From a checkpoint of a small mixture-of-experts model trained on Wikipedia: 32.2M parameters, 4 picks a token.
Below are experts of layer 6 (counted from 0) of a mixture-of-experts language model. Rows are named router (the router's row for the expert), up (a neuron's input weights, with its number), down (a neuron's output weights, with its number) and show model dimensions 0-255. Each number is 128 + 32 x the weight over its row's rms, rounded and kept within 0 to 255. Numbers have three digits each.
Before each expert's rows: "comes after" lists some tokens at least twice as common just before its tokens as in all text; "gets" lists some tokens that make up at least twice as much of what it gets as of all text. This comes from a sample of Wikipedia text that the model never trained on. Tokens count by the router's weight.

# expert 91
comes after: " P", "\n", " p", " H", "P", " | P"
gets: "-", "or", "et", "er", "ass", "ou"
router:142175110120108172114124156142204167122178084185165115119121164189120131124112108122194183095141070123113118117072105155085141145107164127088148183116110162104098149122119146157113120115112131118147131125175134131105168158112120091141165135162166088167071113105140138112150138174118132141099156140162154176179122117180117104123076125116186102147073194082150128135114126176059149132160129133109142150146073131157113127189075157129107092116129095078073153189118105167129111135122084151153102102119107168071131135128101196154185196090042200153148142118109176069092094206086160150141096092127107082193093102140104111149108130107110114128137115087097098143110097154123093086124143139075141178113130108139122162120096161163126159177061111171132157139168089159136155146145054
up0:156112118144128119119110128118174128121079120137084191146136121129134149145093131136111095112109095144079097130165098156063095186119161099157141136075106090152103126103120134103141176108100107104140111117127116150098156171161000158084166103139133123175148098169163140099137198216111099082138093100142129107153136155151169113130106113145148087091128165103088139138164108125109170136087125148165103147155132098099090099150093158143253088149241175119060148124104066097107151143121113168111068093167080144113117073080091107145143091102102168100158128122137133134140156135149168141131162087180115203129180147096125114074181151119143144121077121084076158179120155069114158139136117145136108116097149143153127161105110148104095130120135114175128135163128125176138134200098154
down0:128110108105134135123146145143128164148125065089151096114081159074098175160076098082153092152190122107172142199148097087150175133120067142134136109138135115118180095094103135106170118198143138074105060070109126131079164086120128136084195111088126176142132138125143170127083109103102112108103145143082172189101096150121097143139115170173181106072117108136128135123123112113128123111117082119054129120105110140155160125100160157109124115108098111145137207100016141092146181126148127141135101155148086150132111116177134104126121088102224120150131132150135205108159086089101171098126138099078144114154116022136143093055147145216085139167146152128125110126099082122136105133164171160118108135098125069106098158147162151141129101136120154140097101125160118079152079139103127

# expert 6
comes after: " | ", " |", "; ", ") | ", "% | ", " |  |  | "
gets: "\n", "3", "1", "0", "6", "4"
router:137128129067095150124136115102145134101145114151108133137142149147145162120112175102107166117124104194155115128097084143121082126104096131121207117157056065135157142102109106139101127163089106092163096113123107105125094178130161090131185134135142151119024099123155142137126146181149162099163140086133139189146104134193173096197099082135134146139091168056158076135136129139129172066148172103147104195125083147178135152146137131105124097198148080136104153155103155137158118107113128147114134067152143158126099084111107169178092168133126134097133170154083083136109109129067108114139155117151200126155123073152084090139130184128151119150180154133145079118141117159098081120217134131040173150113083160206123090114112133130157138091126102182126127132121133184202147147089090
up0:169103142138121116130115127193161140151086154107161147112201088182107141155108142135055116177117161118163188087136115069193080155130184152183141151116084106110117164134135232166081124094129135124140152132162095117134107090131089122107175137081124077132095138122178074166112122118185107098097094090085167157106134124151099110152125111115138134063155141123136136064148141096155112071083102135135116168188055150100135128193127122112136139133120093080142128160158075178084138168145060150118107093118089095161074131153119126122169169147128158091108134105072136134102119115129099191143116100158133126104144199184111140170124109153127141137201174091150101135137188153150199162066094121096143089088122184131145133120113133151109106190142121070189132128107144147089131146124126
down0:183134148128097101124061136108080116111116136100122109218038117123113133159156122130080150120164087161108108112102159093123149158088122088209144120153124229132129112142211173122150112088147130146102143093105071118101076162117101155141120144141111164093201079127147120118160161088130069174138143104091121145091167125064085136079110119129147138117099094145183057098131123155090131100133131151054115096105119139147185149141194107111113101145137133168151177148206097141160151126134090136114189121120140194135137021129150087117153142143145164156147134104152118094087156168095131062171143124121100130152091099171119167110109112172124149099152114185084149139048109135133150131104133145104082121143126122117140106128160161145107142135149141171103136121122115068051153130103111

# expert 121
comes after: " |", ".", ")", "==", " |  |", "==="
gets: "\n", "\n\n", "    "
router:132084110092146087153166128123128154121088185139168136124140131172176118111105122091160151139116122145127114179130076141135117116095137141128155097140137067082126137105182124170131191083124146111075174143084067149125148124169121087124170163128144129098094089183092163136118131130207145140153121100110163131080129140150080136158060085089112178173110151083100070127134094166142177076189120197113155158158096142151115118143167167063112068117108147128065160071145132135097134106083102125157076109153086136121124127149130144131161136089114195101096150132080144108076120130108151113125113133098219155211193103144088156085121216125161108057113147103124092177112176101116160145149121099117165183089135157144155117164131196150107084107096109129123122137123129168182135172115146
up0:126107117109113119152145075148105142147102169106116160120112187093141151146192166098117133119096148131113163129118077177138116123045167116122154152162170147079115146172173105104124151120164089113064127109117121124095142173132135117119213141070172085103199107166100152154096132103164145103148168110118133146122139176081104135163059092097158169173113082213122102185166161121079146141133082134147177117071147153158133120139094127117075146068130178107148158132105107134091106095114092123135123147160104189121171168163139155125163155166075225139123171241137187097122155094103088145133125096148175127186121147147084130092160150165149144093083089105141144172123149069104114118117139119106102148189131140146170132141104144161130131145158151099139051096121131141157132145184120
down0:120132166167142093111171122145168114166155142158175136147172180148131153136130127110138114171165127124097141167116081108118059154149149109174082075099157121097172103143163097115119136132119177159054143187098163169112099125213131121131059158132123151091027156145096127127171149146118088147113043078067170161132163160115125090155155119135107150142105130117141098110126112143095126158087109114138091103139186094087111121140120119138111166134121121103117128089101185115141123121054115132126127134140133166148118109151204179056149126129156149134174076134143129136119123094101152144110222074119142143098165148130096178070138116172084121188119133044123147108108206110129130129198134086109155117133170164111097133176085158159109174087095112089135145115098106065131072152156096

# expert 116
comes after: ".", " |", " |  |", "\"", "\".", ")"
gets: "\n", "\n\n", ".", "\"", " It", "\"."
router:117132165130140097156102100086167151124147140109155073127112131139174133084128129168137121114160130122107112198101095134082082083114092207099176126104124127095124205075115166166151140144189126102162150115106128093102099171110119093119170133149117146137085140109032124120156165150124137157170110134136143142136096141128107092101116078178091141142149174094123059120127096182112170070229164161107104221192102127138130151121201109161123064153086124147080194143132081176143113087133106168165116120072121134122115086141083115139134129067122170147120140145077113118082072133085177129138114132131178151154123077163108102082125187134097169130185143157139110133105156105109153137186102113121157167097155134137144102107110167173128126095084085125145120091069118187146129157147088
up0:120135135108122069171057081167119150154121169108112111093021082151149160158168081082114161092135117152119125128133132115077135075103177203100145182125105116123088113112146142203187168136035147104135106096101090117077175135106110152126138128120170126154104149130150131128187137141106151153144097166094149103127110103095139142137095115125141095135142136088092107156149122152135142107179141211154127135137118107157163158066139162108095103111179163093126129136127089130123087000181105093113053005070096112136176117105123094149147114096104145139098144168140165138131143140095114150116112080137087135143114121121136148136093155095106152179112113144103108172165165152126074085094099141127129067145136095127148107129112126076183115136138139180160110133112096126110159168126144
down0:136099157140115167079176179094138174042108085117140177115144142125120075146135124141159125139168105072192177120140177110197151130139134161134111102113129079082128129101135145113119148127140085163113153097129168138137086190106157182150088118141170130138253140167093084116115095108100126126064157131105140168112150065157154143125134144151102153174165119142111130113127141101088139120143105155173140155125161127156120109154084082118079109112109126078135067083193130142149095106133086179107128160155126040174138127142136076122094119070105159090142147139072090136131060157141140087155062147154083120105172163159116100147045096127098107159195088132178161155092095088146097149117138125119134092152102159135156141103083132087152112146148150099154115095077113109111064105149176

# expert 95
comes after: ")", " |", " |  |", ";", " as a", "Personal information"
gets: "\n", " politician", " as a", " player", "ist", " footballer"
router:178131188101114142123135115105127147130083100134123119114120129137170156128131068110145102173091105174149086126125117163138106166093148171121140145179120104104114173124085158118113188107104149078153152135127109168093084163138178080103207113112107092126087134147159164141127123119169090106198157116128185082194142134146159094194117136126110165098128146045127088149101115154142153117179146109098158192173127217141128103161151112096133109102210109117116173130094081151097125142166079158166087096107112097102124138196087098151155125106134215085133165104053126129095095161060150157114110107155209117157117040164104130095100155138157116142150124137153090172124085126105198146109151112110122185108124135138148152144189141148152078146121124100178137154155113150159113177144146
up0:105101167112180112141158132154124164159175143130101120140193134149146153172058121130115061154133154156086096115095177153105124075118154107136141102199142078103166176120132141095100102144132148123176115111091171147143134147101110082174130167085133090119135147127141124092065126118138130132144115093154136128108077097127205111148116124100101112086129123088119124127093086142106177107122197126150138136160144119128101110100091126101165166104148070104147108124100129097115121154124082092104159140000160081101119159111111115159131135109091095130151141111131125145141148178141171037084143111155157111126174101132115158134122174071125113147128151140162000158139173127117175081113123101127208158148118129093131134171170125169157152088115172115130113111102153138165060163168146
down0:142088148123081092098111118144127139106107108094094137090089123135137145178166114103125127120165166146090123098069109125120131106144169138204121173106145143123130071141117140104074108117143141135119168130120181152168126138101101099108158121111133108165057081079081159153116166148149149118085042101082178170126101079154160093132097194096086079151089123111106089027121166150159090159074169103155150061130105097137084084111137105166150164115174112165097130179112164137140121093126049167118119150123177064106069143094069146122109110147101110101097125067122103135135128155113164124116175066168099089099122100120120088136155115207142077109124105151103122090077130117149081078103139181071135150154108113185159097132134156165104154072134132112132164098132147145132171076174159

# expert 45
comes after: ".", ")", "\n\n", ").", ";", "s."
gets: "\n\n", " He", " he", ", he", " She", ", which"
router:157165137117154138120178130129152183059175142187079120116134160165112174103065154137129138173171165120127136124142149147107143154081180149118191158151073127148176149105121138157172185168175105088141144136096118145051107149110136113080186154135117075148089102143102173102143140149077124109125106109154148118144181142100143078165093109126149095124105124060227131079085126124071125142155100154108173125118073130120150089150175095144143142186075109094111140122091149126174171131126102154147162124134132214082092133191060095156166126136120146097120149129033108119090126130068109111122112082121195131151169111133133142096098154139119094127146138090155039115109115132096120146194136092091197158115150177141168137143151130128111101111085133110176166113149152134137092136104094
up0:149116146138127090154101131161131208082199122135139157123143128164050119098098138188128062114153132062147134145127099066087154105060103136133108108137094164132129110104153139139159155173164077091243108185125102130131136172102153081091109132117080079104119126122103168122122126161181165116141111130140201135120112163077083125057085098148150122133104022096137144108092141123151175127105162113062134115120128165114140148127126093125157123127116116011149153144114110093131136150148102133146099092111112115102144128193091096119080161054144101147187082163091098094164104097138135159134126129176169135150131111106118181111141132136152111169127118140185067114115169132146120116154124102182099141075133162117149102174114172117118072138120088168101147169127135083117118090119167
down0:151089093180182173097164125107133138144143138157144113143098123150135171149095141126089179105147128137133082043154140136105107129102132167126127077188134164142152128132132135114170137086126098166087160137114126131102089169086135161123140108162152125104183082194113106106163110143087126121128172163135163115164140139127183125131169165125072075145132131126126107054122141086193049140171118131079175153184161094121142142122184107139098185061083053091143174149141191122105210133092191121115090137136101145136112070139177122182102055164134140147097158129117140160078080160141061125168156104143168149115174149093122057082095060113161175125140123108100157145117111179139149138169119145107143122099091119129190086164119147142127160128087133177144094156171136159162121141104132

# expert 20
comes after: ", ", " in ", "–", " (", "- ", " on "
gets: "1", "2", "\n", ", ", "6", "21"
router:119194149134111123147166094145095165163115157191174110121125113178143129098096149132158121108102097129163116138133129136118111139091158161118154137180103133142159134067107230115147161174149138088165176129079109130075133196125135154107170126173112142114090150139063148146144145108141136143170143090122177129144171123139100110194121119159156088133102131040134076099138149159081129097171117096120081136137106188166161158106095149138122145155191102138147162085049069185102141124127081073191129121133125111130152151215137099125139147147098185096123126153099122084101123163078174156109106112112174148096123121188171116112156158136102080156154091138131136205161117113075107123124151150079136202107166098112118106156132151096185109158146066063187125103153136142190127154129115
up0:152182132173111106135121133133175097183061180166127083148150158142183109125148145118164132038144153201113109134111102132082116129130148115163109081167157121113124084072118148170138168134169101108158121155083068128084139135158113134145129136187094125255069119097134158134109161128142120137152137143123125144133176190097067124102167124143130077109087132143133131119162129108117073111165143113072088172153145169070115092149066166131131137156144123167121100124110127121110182130172085168134132144156100144103136130136156107078146134155141109131143146141093135077127151126080093162158131201117129143129121109120100166129100164150131126105142102136126113117109183128112255121140138185105112164138098127079172088138100142128158145168127139124145089147101083128111104032075110
down0:180152146133115138210133125085109111123070142158135150147128160198143119120102127107168074076177148106201169129065120086136130160149072180118151190147141179118110159132101128089115113126160145158185095115126124123110150109159108121137052102095142122074152124093105113105136129186096170126136121059155171152088159117134122104101082174121154125140158088195134120140116208166147094158181170124088167119127108123143090125106096137157132144154113169160190119111094101104123132145106156124119158057175152081097151183180141120153130163168107140151115144097089142114126176155175126118100085197090157177073147159156193086103139187118073090156117177132141148135167126152092105127131155143144135149176136140167122161145100098122159119121188167153127136122066178104170188061142156

# expert 87
comes after: "\n\n", "==", "===", ".", "====", "==P"
gets: "\n\n", "==", "===", "==S", "==P", "==C"
router:155124154086086138110143078066142169107123196160137141137157113125133144093114146130125109159114115095115180126087079156114085105072151179088147113112113081151132147081139190154139151146078101134180139106073112134095177146137090149140151168095147089104066126123104127148131135155096138138148133135132096161142103120147133151189118088140151103156102153076168148145156056187100151118218106157135093143163104150093146116128108161097091134157151158153100149183093110158115154136096113134076109089124122159095073092190113087103116180120156166169122120137113168078158180162049186132096080107122222107137129099123112128079092184136145093076124194133102079140125131127134141132088150103081155162157111124106091183078143163123173101207071085092127129079147115163158116104083087
up0:155164152092135119142107129128135103134144196107161140123147153104122096175084146159193155147077115165172154130111151116127152118136152117194175156097135152095119064162096130141154140156100078120153106139103100139156131188113200129153087131141129113163146092158122139134076140171122094142094160144105177187142145121091129109200154150120200158117044067111078124120131116120138116254135135116126103180124131138175160117089115152128134116102105112161157098158127145134133152154187105113097073155057106178148156136159159140163109173120122120164147132085081114144104087119106133207101099133133186117118100156193082163163119116167138076112150144151177135164087115095087122081074204117175134066149065093142127158105127051109121073134150156130173133093156091156134132137124146
down0:154144164147135127137066193083151110127131129113079185113135073118133148161073138169143185136118175099130132177081156074145155151094120106177121121080152106110122106129169120122132200144190077151117123122090150139172149178135169074161150124118090098113119129132144114209072135153130122100049123127106105121105181097113104148133163128091169113131120065066141119154099122081101122111148117106044119117169140109069130136110160158150137131142136157161127112101105084082066151113102137156150099077125112119134122172191128147087118149048135130095113203128116122170199110151131137146063106088103097118165158115147128093101195117107158140114091169132179134145094122118122152127164087081165113108119063137038129175127099051147147122161142167172086120119124158123127113082081086

# expert 55
comes after: " C", " D", " c", " P", " | C", " L"
gets: "oc", "ic", "c", "ac", "uc", "es"
router:120086108129100091128097117089201157164140132138132111109110137217121149109127124152179160062149098108115150139093144151081144144099144157078164161117127086112159206070073145173089194143086109145098143111111097120114135160144140113160190144148169093122079132116085114135131111167147114125145127130165140151149146094178143097133091105152142147126057139126122104129084136170133158140169133193102144096162140184117126079147136183136135099119133071085074119094046080178127116116067070145153058102121087150108119129174111149099141192141091145109150089137092140161107145146062187127132131126124146127144135115141133094113098130132122126087162149098151123147080110136092140079139149135150189064088104089095149153170150167165089131162086097161142154071141067197168189145081065
up0:133110122104156124117138096146160161132131086126130121054086154166081102114154150156199181150120103118147147125178159117059170176106133145084165142255165098135119115087136160120091128132098128209107116127128066116100179062153090086102188117123161075137130130156130130171146117135127115164164159109137105103180108120102151147141093123108102093099077144127178082136105139187071131163108141089106187152137125150144142129177178129177154145108144163119095106112077114119109166182051134108121108152179095131075099124128126175104132106125180146120143131139093156130161131149094167143146118145119158149107098107124103069082089132104102145075186161126084114117122124160064167161132099106115160095116122122086158125143124076091051166132105103114137172185088107139185102129109114
down0:045176142095081136124178141094089160151120169109095201131106155150111078115120087106167097090135145119125155067136164179081092143132134112134110145109091137114118141124133170121117185068111171098118114103074150107146129100045099123092139161168142217180154129126127139127104093171128147154148115171133124184142135118117091099137116090114140138073158118082169139119213110112079130142136134162191113117124095097128092114141123126174106177183135148154166124127115105128121177141171084188144157155132144158084188122122089172135156090101139149138119084135155141096095141131161094093152127151125105176149173155124106134138100135167125165144116107164126092064182191125086116048144139124122090138131110125125144124130120170134180071125088148092112161196124183205174121203067073

# expert 28
comes after: "\n\n", "\n", "; ", " | ", "; L", "===="
gets: "P", " | P", "\n\n", "- M", " | L", "; L"
router:157142150087153079148146101092100161099123134146156161150142141203197130087097157053171113163111151149125146158104103161076103124120109152106154106111092058056094154103102134139157184124111140069183113132111140128038126101082189138129179191132163138148040116134108174136170095146140059113138137119121139141164144131193126160131079038165151112141135145109181151107091107163084125104199097140152142143136120169148130145190128123131119110186146119154103145169054103197160079131089076167116094102114132147104102082128118131112095128147160101096133149164121150137100125149081179107110121127140179173144157141109147124134110135114126129168135191112120084138147145118132113100198091125124149137064095147128150131113088111167100098183100107149127107166157151146222119120104098
up0:165148159155097118126080171084144151116123155160174169081159129185120096107058085077149143193087107152160114116166142113140001118090112125129163147110155156117197140164047128108127129150113115138144108106180190171107062170145194136138170164130143141121113136080082146138129082161124118099160118147162128136140096118160136106122070116114145109116112122148174145154099111211105117136149117098072108155145091137106126141076140092075102089115140158162057162151122162117132153162101097166100114107107136176059120070171145135119057087174151068141149134076139183164087130104174174158097122166130156140139173131130087154128069111181133130123183124086121096117108176156081148116143113114092125117079135138138149135116077127164076113162131097124164067130137144100150168127134117
down0:083114178104129084113110144152114125077146131131135186140085079138147160176111117157161139081125113156157179126159175165136181122186196108121142165108039155092086135125163089127076136086121113165168123118127147095167171092092106148098124152183070100197145118186176135084124102099136124162132131100112191109121173097107113104130143143136090182132106151135140187106104160089154138087186152152136084168116196072158111128178099078109196134151152101126118156075080136120088108112137121099149140214162132116122097125163153159088161090063111157128100102045160132090123129151113113111095106134156108146137156125143152168146129168149043123153103117104097117136097106145188134051105121110089075166139107152133107144148130134142083105125102165084165171144093165166155096112168115

# expert 22
comes after: ", ", " in ", " (", "| ", " ", "- "
gets: "1", ",", "2", " | ", " | .", "61"
router:139151143073130124127094120184157154131140115164124133097181135162154126112135136153200162164091093169131121177136081098117137088094134120112187141120109085129192141061129143097108148141159128118145171116128148167066148113147158121155180110108123101129087148131100139190154144158168157182190131072157163117174182129130118108184084107145068060173104132067142111153160061168083093118160136152167100164158105163199107104139121141102135115153151059103086133161055100141195111084094058105096159098166062098105142169179141123089115156157094123166142157165100135129092167144087183153087068081107134141158076113150146149104119137152108160129161109118097084141090136111086112160156123098100161163140086121145116130116142160128151116103118114084157092076110116124206129158157072
up0:131109124116145128144155124155180133094149142147131162103150146135123145134151144150168117158076088145161128180092094109148121126182089113126143140112112125132103114123042128123114121058116185138163162115178143092156137169127134075125131140161126158091195095124109157164119117161161113082134124018189122112099173124110137134117136105121086129135105117185172109130051126146186080121144139147163139081136131124121180101151173162121167151155016131096103118124114148114153152140163130132082140107180186104138143122108230152112154113144149089155131131133128073136056055122117127119099125122168149193151097110103111145106129140085174132113162106173084166124113124188252142105186164079126125132149160082163140152089179142128117071150078100137095120096173137126114159080142139
down0:092145099041164131128126133156212127130158100089143184133090109076089103148109153137200122116088106163121059173130163125136152140158120094168228123127100076108123144130157096132113187117147171128139083137133126122108064183159168123106118095139146075129058164190142155094140088122154190091136127141146121096159182146076139142111152091125106133139147110058104206177138164120132091131094127115209153143086153117133097109140079102167119119144125133130152124143144098140135137102097092158124143120172108114112166132135060138065085163168134052148120151127137100125086116183148164141128100107115147101168093161103109116148175113188059135112157113093090095144143121117110145164181138082124144130171135146130203118150131097127136092166212188140154132110095125083152101159111143

# expert 43
comes after: " ", ", ", "-", ": ", " | ", " ("
gets: "1", "2", "3", "4", "5", "6"
router:147153113047152099154176141100167134155089102134152084099123181189137076090117123155102145125153143157149113150127056156072084116084177123153132092143086144165100114136118154145127178139210107132131132125111154117093171185106161107097135118174148136133107096158157197131148123156138164092182104123127204125139119070098120132195131114153110122111112179055116153140142088125083177087162119170122157146115140163138104115122130155108102130160137126080055133158082061101167105122132103182178076145142082165169075108106094196135106149123138128158115123143124114067071178159087194175109129153088167120175108066161128106080134166150073082091131094130129101164167117104121104094155145151078151186121115147151149111153132152134173115105132089134105099088130136195161158090093140
up0:055104143122132126139148125132078113138100117145136147145123137160142158129143146145068126146143065133101099151109170166168134160068196103210074106139080147139164134094182168121131109148108131028136154128126099138128129122164142140081185156144139102140103132117142118133140096107108127146129134136132111159097076168114141113156109063117202107109143126083090109122226000126128166154147144097159115118137112170152117117113123129148101119081145160131086132069071225143084186167145135094214162133114126127133141129163160085145137093136147141131118072076121154133089160082136152110109098179132154100116103136147103152131148076086108163123132125148160130126135175095107166138132142154085113159129155092154175133172113135111122162118119106130138185131144124112119079136096118
down0:127141165187155134144110134172164126124097147146123132111128168105147103148076110111114132084112153078056156127125120185096125101040121176126176128193162162092139149069151101122128181148135175207134128093141131116116151113182108089124119102120095159146133137128129124124142125101106135113128141139120040096142172137130112080131129123137087148076076137122069106123190194095183115142056175088075092135129155110177138106080208141152059133097168129091144186126127133116093130172123169156133143164107129097136142130123126206093108132138104178125100166173070152125137090044136088112127094136123167111130150179132149100092100099130169093096087118155139179086086135093064117076098092142137108144088099108124122120093120141150118178149074178135116137141137177069073104123163078

# expert 65
comes after: " | ", "; ", ") | ", ": ", "% | ", " ("
gets: "0", "1", "3", "4", "5", "2"
router:094092151096137144145100141122152127087094094108111121108174183179104128118136153122113126108172131191165143125151078166098056143111147133158216112127088067095125123091121137148136176133158121078168100145136090182100101156125159093102154104165122152165062099080157134128127136185161093104173129106089117123143163100160124174129091099147134154141091165065165111125151117150061096077186118144146158138123121154152108086122161152114108071148107129116077152175016087113155118128145091155144116118128130097173129172137035162180075191137115109101137160115117103137111158127065139137113120117105207166154130142128130077116096147140130136087147174142125102076172140118156099134181107133099172141097113142222129157137130147137144075132079107137157114121112151183218090161117107
up0:129097141099113116162129097152140075122073069165151134146169148084144102089100141092205142114140107132129099162136111122132102047107137130158118093101105130220117135136144159114093158114098151133180119136131121134107139108070178156092141166100131198133161128101160148129105092134125080153183090126155139172124185102155138140091073076130163126107152091112187123156150146132097149169076125144159179162095127128133144125109179146119117074158136154133082105069000148152152166141180110170168145192177141124175169093118096094168130183135181147107085139087065118174138085125103149134124129146150162098168115111138099116129195123114117108104099117151095143130161140108130074142133156100108095118151131129153125075095186121138093095098136149104184130136154100201149205137160131
down0:092101108157086160100102169154150061089158058132064155180109108106116166142127104121036122066175129137119123101183146144103076141162129075095155167162121118097106089130122084154127150110167113104128099107190072139114170143125126108146038109162123174151125148123166096102220157139085122126112102134079097061118126132143104125129129116154093147089125121111071124150115104127125141175165136097128148080109113141104124121089132125119192184120139201105093072110116130144108159163105150114076146117152108105126144113112090109096114105187102140126109134065201188134142152175100083140172135154153201100140091121131150135149095098108154152080123084134134174124122155060087117174114144154136080131154088094107205152128085111123156173123126098155155215148115149157116090104145168

# expert 10
comes after: " F", " f", "f", " | F", "F", " B"
gets: "ent", "ot", "ard", "ver", "er", "ier"
router:149136168140106139149126104161136137098131151109117125075145173195149094078082117150105121074195124133090125173091119095125128093075150154150091176156105102070132136124139145111135144117115115120120157122112111171145117168076176085135162175119180087097085090080121123057141134141169187140145068091149159133218104132154169106139120112153125131176101142089124126120102158148106148113158104194144137127142088204142099135131090142168149142130116097183088164138060069137112149152149077096105091116115079081142028158115097121087188152111146137086135134122085194146128170129078153146138100064118139097159115091152103085135096180154124110128123156118148081141092150123096117094120161184101170205118114108128121162093153130142119075108098126137167201122110158171129195076156081
up0:105148139130143118181096086118122193122143164156059085090114133101136134010119118109175100115124122169101125118141122155149201114138080124106165113143136145081171168169172125104090178114122117131120125135109183168106132133107142100175072154112049126134100077089113140115141142142130159111116145103180119149142099116118123145121125115133077126146129172106162123145149108139114136163155171139114070127177137129112132134148197115160150156144111086101095086172141127191116152181094083075165157150104115111130049095141156109175187110183089150125095113078170089135114118099131183077101167078096166115107115151123200093081042096161116157116144111126140145176104158099090151136112142153203133093109148175105153163140188147177152133156121166116181186088174094154092120093156085
down0:123190167187155217115119111149143124114146109122147156099095133080120202115091141127122112106071166153153115159065143117140135128135081171139161131092099111195121101176168092110143169119103080081186147130126127139063140146120142149111136106078126116089161165154157154098137170147157127094145105154150164160165143088141141138154127134145039091140168157126174198172140097142134102116092090144135096138126059116201182121127173144165143157062176118170181057119096174118131129073159103132152126093140135146053147136138108137112132147191119096130057153126174138166108106138101172149183177125153111113071147057120089153086165166126142148145168083105100088110092066106155173102110136147133099132129107131157103140088069115161154172114136180160137086110126115174112111149127153

# expert 124
comes after: "\n", "3", "4", "wood", ")", "In"
gets: "| ", " ", " | ", "- ", "\n", " in the "
router:092089152096144038151094170106143165141152127129159108104120119199137146109103101163115118107118085124172131165120101126123152127060194134120156103125169128096140155075125229134150108125156129100134170151126120147094170135148152065118128168099160126113059069153108171156124104134137108125155142135169154153102099089164185143111162137158120117116085120088156131095119102129081114160203117138121128133161109167115146071166160099098131129111190104148091118156114142121155090123114110139100070151127043127086132092145095134110205220105147137102169167153117105103072115089070191121153146156137178158157121143122109092119134220144160115114156126086129093164079143173142186125163141080097155141086107139152138157090168157111127130113089136087147154137053134193171104082078135
up0:196148162135098140151083104116127177139152143150151138145115138103164095088111103128117185142123132174102112115129117104079161106119134150163145158100150178145176155161155071117096105139130117079096136143163123148121128130139096128123162118104142129161045183080104141154076106120149113142086116155191152144101080171153167100097176158159138087086085098127085106187138255129090101110128119148114084119183084168161110152133147086118100171135119109070168162192110109184180116137136107085127139186085154076109107211105150166094109121119135145107131144123091158161074104141078103167118129158160148138163123127153130106103172192182156141147237160176168108179084120179157099154129136143071173144169124134103120149116130089124135121082131118141099156135177135125161110144083100
down0:085133087157205175175157054183123107110123089102097093089130155125147140153114097117117150107147105139122161130106120174147076171066068084147177138098185127153046093112167124110132181151131105116130091091141121121163095154103170111083183154086135104119150111147117150125145101167109144116076154114120207152140112065198074148207124104136135141117173118124112138117093065205162146127118097114138088139152105127118126146065131145164133124125119112075115090088041180087157124130070112138155097099141163146099133096144184119150119110134129118112152132162096163148147108166116155158157101145106083074090192152115104154118136155142172142131091103107046158103164134102101098153131096081159111170183194080127139168117154108137146166158153130143137102095078157134090071126115096

# expert 68
comes after: "1", ",", "3", " | .", "4", "9"
gets: "am", "om", ":", "um", "°", "7"
router:148132140132152072101101103087087152162148113168140048100188119142092147162088133089124186065126177143135107077117124168107137111067103170148150143136109083128141149103103142156085134130134103147174153135160065107156159152088066092094155162100159125147100115112160190108139094205153129100158150106137160172202123119107104149109110142153111084087109167124160091109118087143085181097185124144163109142102108186149180164149181211143088121180147110097077167129076123120140164140108084147137149132131069155081113114143078128143169130120165144106145104126128130140068167097097185152129136135075198192086124075142185180121094151107148140116169148166187097160108089080099147116130142148125144157098145132093148173113086142134129129130082086101155147169117083159154133139058121
up0:139166100093101114122105155122125114108095089111160116139215090136079159105099133119108109121100137154144115140130153184119101142085154150101105136074106070136145131125068124179126151144117128159104149159111059129129160087103114140082149196134128120132135131172138084116199089177136082127102150152089217155168192162150133102125097077164114100165154081184179121127074098146073100163125115093123096064101117142119132152154138147110114112120130114152071170145121127059137145136087140166129150130080109134123119133135130150113115120170140100139121172105074103118112095122100134195124129083107177180090178106123166101125136132144161140161157141105112121098115159073153102091189126054113123131153103106128069122255138095215178114127113143121147127114127071071122194131144160
down0:158088127128111092136077176122117132172180131112170103162192130132100095099134116067122066139135119110127107097141145158151137146107130159141086135132110112168121131129120141138146161157108140160122090152108187153127102146078127133146118105103183103120113177162155142154114097104122152135114209108127117132114145147117097188110115134126099126073098145164147133147122114187115085084105156107126122090150109162094152126154129137119058187141092118122134145216089111147109118105117143194132170116132053162120157158164132057129116137098121189039116159172098146118138085105051109164156129169061116101127183135096083138133137064175191104185133097143138178109048123189083088145123123079166064115069131115161214122163192138116151128099150087158106104130095138078109137099172177